{
  "n_layer": 16,
  "d_model": 384,
  "n_experts": 80,
  "experts_per_token": 8,
  "d_expert": 32,
  "d_shared_expert": 0,
  "activation": "swiglu",
  "moe_layers": [0, 1, 2, 3, 4, 5, 6, 7, 8, 9, 10, 11, 12, 13, 14, 15],
  "router_score": "sigmoid",
  "normalize_top_k": true,
  "routed_scale": 1.0,
  "balance_loss": 0.00512,
  "balance_bias": false,
  "init_std_router": 0.00773,
  "lr_router": 0.00124,
  "n_head": 12,
  "n_kv_head": 12,
  "head_dim": 32,
  "vocab_size": 36141,
  "norm": "rmsnorm",
  "norm_place": "pre",
  "norm_eps": 1e-05,
  "positions": "rope",
  "rope_base": 10000.0,
  "rope_fraction": 1.0,
  "qk_norm": false,
  "attn_scale": 0.177,
  "tie_embeddings": false,
  "parallel_block": false,
  "init": "normal",
  "init_std_qkv": 0.0286,
  "init_std_o": 0.0355,
  "init_std_up": 0.0409,
  "init_std_down": 0.0409,
  "optimizer": "muon_hyperball",
  "lr": 0.00603,
  "beta1": 0.95,
  "weight_decay": 0.0,
  "lr_head": 0.00549,
  "grad_clip": 0.5,
  "warmup_steps": 200,
  "schedule": "wsd",
  "decay_fraction": 1.0,
  "decay_shape": "linear",
  "final_lr_fraction": 0.0,
  "batch_tokens": [32768, 65536],
  "seq_len": 1024,
  "doc_mask": true,
  "train_tokens": 431900000,
  "steps": 9510,
  "dataset": "wikipedia_en"
}
Below are experts of layer 11 (counted from 0) of a mixture-of-experts language model. Rows are named router (the router's row for the expert), gate (a neuron's input weights, with its number), up (a neuron's input weights, with its number) and show model dimensions 0-95. Each number is 200 + 20 x the weight over its row's rms, rounded and kept within 0 to 999.
After each expert's rows: "comes after" lists some tokens at least twice as common just before its tokens as in all text. This comes from a sample of Wikipedia text that the model never trained on. Tokens count by the router's weight.

# expert 25
router,230,201,215,205,230,161,196,211,201,175,196,191,169,225,195,203,186,212,199,235,215,190,235,188,200,199,213,213,191,222,192,213,200,218,175,187,186,228,167,223,214,204,186,218,209,201,199,216,195,225,198,209,206,177,185,220,221,228,171,180,190,217,197,206,205,227,206,178,218,205,217,184,198,203,179,185,205,207,204,237,209,212,207,190,222,168,224,199,155,204,233,216,203,203,184,203
gate1,177,234,206,182,221,176,186,197,169,162,202,164,198,216,222,181,208,210,215,205,201,185,183,203,199,236,191,210,183,189,186,222,221,172,227,193,160,226,174,213,215,207,201,201,195,222,224,233,209,171,170,194,194,179,229,182,208,220,197,188,183,198,199,199,169,194,182,226,166,210,189,191,180,203,202,176,190,179,166,195,196,172,228,217,218,200,204,211,184,203,206,229,218,176,202,194
up1,177,220,179,207,223,189,211,192,237,214,188,197,200,167,229,242,218,195,191,210,200,244,180,214,190,183,199,221,200,206,193,194,235,157,183,204,213,184,231,198,194,199,170,191,192,185,206,205,193,198,170,218,212,145,177,203,230,209,204,209,210,225,213,204,173,209,234,185,178,238,199,201,236,240,227,201,213,182,188,198,189,220,188,182,189,221,176,189,206,194,221,223,212,192,205,203
comes after: "1", "9", "0", "2", " ", "8"

# expert 41
router,198,240,232,228,221,180,211,187,182,210,236,191,184,214,226,184,206,195,189,195,183,199,217,234,253,194,222,211,198,222,200,213,228,208,180,210,215,223,168,202,197,208,218,213,222,180,215,192,217,218,217,180,204,168,196,217,211,194,213,210,189,195,216,195,211,200,195,183,217,210,198,196,214,169,181,191,185,202,221,197,245,196,199,225,224,157,200,182,169,185,255,191,220,191,190,211
gate0,203,205,219,214,199,198,196,208,195,201,226,205,183,196,206,191,236,211,185,203,173,255,198,173,200,205,205,201,259,228,207,196,172,191,217,197,207,203,202,202,196,217,216,222,192,190,173,222,219,190,198,206,183,163,180,212,195,195,173,215,206,229,193,216,234,205,186,254,169,159,222,185,193,178,192,209,203,183,244,191,216,238,213,206,209,203,216,175,202,210,250,202,177,209,240,225
up0,168,209,146,171,173,212,213,193,207,242,186,216,182,202,204,178,204,198,240,178,198,157,197,235,184,207,205,216,176,215,222,171,181,196,216,227,200,181,206,189,177,182,216,191,191,232,210,216,194,189,209,210,216,206,151,216,186,199,200,216,208,206,181,194,213,200,192,211,189,203,190,213,176,209,195,180,197,213,169,165,217,232,199,196,219,162,226,213,234,226,200,163,207,192,164,190
comes after: " ", "1", "2", "9", "3", "4"

# expert 68
router,190,201,174,183,203,172,224,225,205,171,188,229,163,208,194,215,197,233,192,214,194,200,202,212,260,200,219,184,211,239,179,199,203,200,213,188,196,235,167,191,201,161,185,223,224,226,216,187,150,214,242,184,211,205,189,198,183,205,190,207,190,200,203,198,190,191,218,201,223,217,183,208,199,177,193,220,208,237,190,201,197,205,197,201,206,195,205,194,167,195,215,207,188,192,200,228
gate0,213,211,162,201,178,216,205,223,211,194,213,209,209,238,207,239,211,220,199,224,167,198,176,186,231,233,193,203,203,207,210,190,201,177,191,243,236,251,187,173,209,206,195,178,204,194,148,195,193,200,230,242,165,214,200,172,230,187,216,199,220,220,205,177,189,185,187,189,188,198,190,231,189,179,202,192,181,205,198,142,202,163,181,183,220,209,198,161,190,199,192,225,193,199,235,173
up0,188,203,225,208,240,216,212,171,224,236,186,181,215,223,196,179,171,180,230,213,196,200,208,219,190,254,203,178,196,187,202,226,214,226,205,167,214,207,212,183,205,207,168,171,172,196,198,210,205,210,230,204,189,181,189,196,208,211,193,203,201,211,194,192,192,204,206,175,180,226,233,211,152,200,163,199,213,219,185,173,196,174,181,160,197,247,225,206,188,211,222,202,200,197,168,200
comes after: "0", "9", "8", "1", "7", "6"

# expert 31
router,229,217,258,190,192,162,206,194,178,177,195,212,206,217,230,208,199,195,213,211,229,181,230,221,216,201,203,197,216,217,172,189,212,242,167,208,184,202,185,211,192,184,227,180,221,231,216,195,181,177,220,204,166,159,202,226,197,194,210,205,218,210,183,169,200,187,171,203,216,226,185,206,190,189,182,239,190,201,197,209,235,184,158,195,205,175,217,210,213,197,235,204,196,180,190,165
gate1,198,216,196,215,202,228,253,207,176,167,214,177,218,188,210,206,211,197,211,198,179,218,182,207,204,174,208,192,187,171,159,209,206,204,222,216,210,175,173,169,206,237,176,195,199,180,223,183,188,231,197,173,218,218,268,202,209,217,191,180,211,182,211,195,222,170,217,222,225,197,197,188,191,183,226,237,164,206,223,221,221,179,196,211,220,208,219,236,201,199,174,179,190,200,195,211
up1,211,204,208,195,190,197,177,212,189,182,201,195,196,190,148,205,187,228,210,218,194,199,199,208,202,199,199,159,192,226,202,227,203,167,168,181,209,191,220,208,220,197,201,202,200,155,207,187,217,205,192,196,241,232,171,193,231,192,203,227,178,247,190,208,205,181,208,215,180,217,188,249,228,219,182,188,231,215,192,193,165,213,177,201,225,212,181,175,214,187,219,175,204,193,245,215
comes after: " ", " |", " (", "–", ":", "|"

# expert 42
router,148,202,210,200,210,171,205,195,196,187,188,200,179,183,197,168,207,209,215,229,218,189,172,211,193,155,200,193,248,199,193,170,175,242,177,241,188,232,186,192,217,135,216,179,221,191,209,190,200,208,205,194,173,196,174,235,203,197,226,226,200,182,171,228,224,210,168,213,201,174,199,224,211,159,210,166,228,216,177,189,211,199,180,226,210,203,180,173,204,215,204,211,200,198,192,215
gate1,203,198,209,199,228,161,211,199,201,219,184,221,197,184,223,196,204,185,191,239,200,209,200,195,192,197,238,231,203,164,194,162,200,229,210,216,186,224,169,200,191,194,193,190,182,197,206,224,209,193,185,224,219,230,188,175,208,196,171,183,206,222,200,238,213,219,207,210,234,208,161,215,191,182,193,195,213,185,180,170,172,200,190,213,216,177,233,168,210,207,235,208,204,211,209,199
up1,196,202,218,209,207,196,220,194,184,200,207,251,195,218,186,216,165,181,200,179,201,151,212,190,215,197,182,228,184,211,187,183,200,218,196,188,166,207,202,182,187,205,206,203,243,248,221,209,226,184,170,222,160,210,188,180,207,201,175,176,189,220,207,238,215,187,225,200,194,220,159,213,204,212,196,165,171,186,160,190,190,219,206,213,222,201,151,214,222,193,190,223,181,224,220,206
comes after: " |", "|", ";", " Apps", "==", " —;"

# expert 56
router,202,168,205,210,207,186,216,220,221,214,195,184,162,199,212,223,200,206,249,210,160,174,216,206,211,183,217,216,201,211,194,181,223,258,185,216,202,231,176,217,180,169,189,209,190,206,227,197,222,235,246,233,189,163,187,218,215,214,207,207,211,173,192,222,198,211,198,192,208,215,228,202,205,197,219,178,234,165,189,191,194,210,166,201,200,195,224,183,173,202,213,200,183,222,194,206
gate1,189,206,234,224,180,180,197,197,202,194,209,217,177,192,204,199,177,241,205,188,220,192,242,180,224,223,187,189,187,199,175,206,209,190,210,180,178,210,210,236,235,229,205,253,246,179,179,228,191,205,242,190,183,195,218,221,194,236,220,212,199,178,212,215,207,209,242,178,239,152,209,192,194,193,179,167,198,172,232,156,198,218,189,180,203,186,198,180,161,183,194,221,196,202,207,253
up1,202,210,197,213,200,182,223,195,241,190,208,214,192,208,211,196,197,204,215,204,200,189,191,187,182,198,204,175,157,201,172,200,204,172,178,200,205,206,203,216,257,197,208,178,200,226,231,172,212,214,200,185,252,229,183,210,198,193,204,194,192,202,195,191,170,206,177,198,217,211,208,211,211,211,200,187,205,208,216,230,217,232,204,197,230,156,231,190,196,189,200,215,210,225,219,186
comes after: " of", " in", " at", ".", " for", " a"

# expert 39
router,194,210,239,185,193,215,210,218,189,166,205,185,171,193,204,212,206,264,214,196,227,181,243,215,211,169,182,198,223,171,197,224,215,222,179,181,209,219,202,201,200,175,187,211,200,205,178,188,196,211,237,206,161,191,190,202,175,223,222,190,227,207,189,207,176,227,202,204,198,202,215,201,204,209,217,184,181,197,190,213,188,181,171,199,215,169,230,185,174,198,216,211,214,253,205,214
gate1,191,181,202,211,209,202,225,209,188,204,208,185,231,167,180,143,206,199,198,225,211,169,206,236,139,208,184,209,184,208,187,182,209,182,199,194,238,176,211,227,185,218,189,200,207,183,227,213,201,183,218,187,170,202,220,221,195,195,177,226,171,223,219,214,161,196,218,205,184,181,171,149,181,213,178,173,193,188,196,210,235,196,204,204,207,211,227,216,209,204,208,207,163,194,186,180
up1,173,228,215,241,227,219,176,181,207,202,198,209,202,189,202,178,203,226,197,174,183,181,223,185,211,203,176,195,174,193,197,227,185,190,186,230,219,190,228,196,212,225,231,194,209,209,191,203,186,222,199,197,213,237,176,206,181,200,189,219,230,216,206,222,220,188,208,187,200,170,173,219,187,216,208,187,198,204,176,191,234,219,206,185,196,248,211,154,245,189,195,174,226,206,233,208
comes after: " of", " in", " a", ".\n\n", " and", " by"

# expert 14
router,198,207,197,196,200,188,216,189,187,189,155,199,165,214,246,190,197,207,203,226,193,152,192,194,200,208,219,239,185,189,194,161,196,226,209,185,183,231,197,217,187,171,241,205,215,208,180,172,176,229,204,203,177,199,189,214,182,202,245,207,207,193,173,215,220,217,207,225,185,212,194,188,238,190,191,226,242,205,215,198,205,218,170,209,198,183,206,207,203,205,207,209,212,224,185,182
gate1,202,188,177,242,192,195,208,167,186,210,166,212,201,180,169,208,191,190,186,224,165,198,212,215,204,172,225,221,206,139,183,202,227,201,197,165,202,209,207,185,180,239,211,194,207,213,206,210,197,231,160,205,187,235,197,171,215,218,206,224,234,204,205,251,232,174,193,204,208,232,203,202,195,187,201,193,218,191,204,257,189,225,192,229,207,180,203,200,200,221,226,187,181,250,224,157
up1,208,220,199,205,207,183,202,219,199,165,185,208,210,226,203,215,208,211,220,194,200,187,158,180,207,236,192,209,196,172,223,215,194,178,210,215,180,211,182,195,218,187,172,204,209,217,227,180,242,204,171,235,211,225,192,205,221,230,186,196,248,234,170,234,209,183,177,179,209,202,173,221,208,184,210,227,205,211,198,223,187,205,221,223,188,186,221,206,201,245,219,198,229,184,201,238
comes after: " ", " as", " was", "–", " (", " is"

# expert 63
router,180,211,204,184,198,166,174,196,212,202,190,194,194,224,158,199,222,245,224,190,214,157,219,236,189,177,207,207,209,207,171,237,234,247,178,188,218,205,166,187,209,154,166,239,202,184,233,178,207,250,260,198,195,183,204,186,196,183,221,214,181,191,199,189,223,188,231,223,214,158,241,196,222,193,185,195,222,223,186,169,219,207,185,190,205,187,213,221,179,232,197,175,201,199,220,197
gate1,223,210,189,209,158,199,225,188,226,198,225,236,208,230,188,206,178,171,182,243,208,192,217,186,209,230,226,229,178,196,225,176,176,223,206,151,184,227,151,205,205,174,160,228,188,227,188,211,237,223,237,197,187,188,199,182,196,216,222,147,230,193,195,205,175,187,190,180,193,181,203,207,201,184,211,186,174,207,194,195,197,196,183,188,221,197,181,161,206,191,192,204,222,227,228,233
up1,179,205,227,241,191,203,180,195,149,236,195,262,192,214,170,238,179,219,176,182,199,218,201,164,224,209,220,213,178,205,226,206,182,182,196,214,219,211,180,185,205,206,209,238,206,203,217,213,169,220,223,230,175,212,203,198,193,220,186,215,225,219,221,197,181,201,202,207,197,178,226,228,197,187,183,187,200,202,182,186,157,213,187,211,215,171,190,199,221,210,213,212,186,204,213,220
comes after: ".", ",", " of", ".\n\n", " that", "–"

# expert 47
router,198,231,230,178,218,166,216,206,186,232,238,208,212,178,186,193,165,253,164,199,211,183,222,219,218,197,251,207,213,215,208,186,214,251,228,201,199,202,188,213,192,187,202,225,198,182,222,184,200,246,221,228,211,176,197,231,188,212,189,189,165,213,216,229,203,172,228,180,209,221,205,221,190,173,174,173,179,200,194,232,235,198,200,220,206,170,215,184,181,192,206,149,198,211,199,221
gate1,249,175,236,194,207,223,214,173,212,200,224,189,199,200,177,207,227,195,195,199,199,183,205,205,172,173,167,212,193,234,230,190,182,222,179,193,209,191,169,184,201,182,196,153,176,215,199,184,207,237,223,211,225,198,205,174,166,214,208,237,179,212,246,185,184,222,176,195,212,207,188,186,196,201,160,192,230,204,194,233,190,199,209,187,212,180,225,239,173,218,194,190,227,176,163,193
up1,226,226,204,188,173,204,193,200,222,218,255,173,204,169,193,201,180,218,193,181,228,172,166,193,219,194,212,240,203,183,206,183,212,210,175,200,177,188,197,209,200,227,195,207,220,169,232,174,183,210,223,237,203,217,227,184,215,213,195,232,195,206,186,228,256,196,215,173,192,185,200,202,194,211,198,195,235,182,224,212,207,202,224,210,204,226,182,242,188,228,221,206,197,200,206,207
comes after: "1", "2", "0", "3", "5", "4"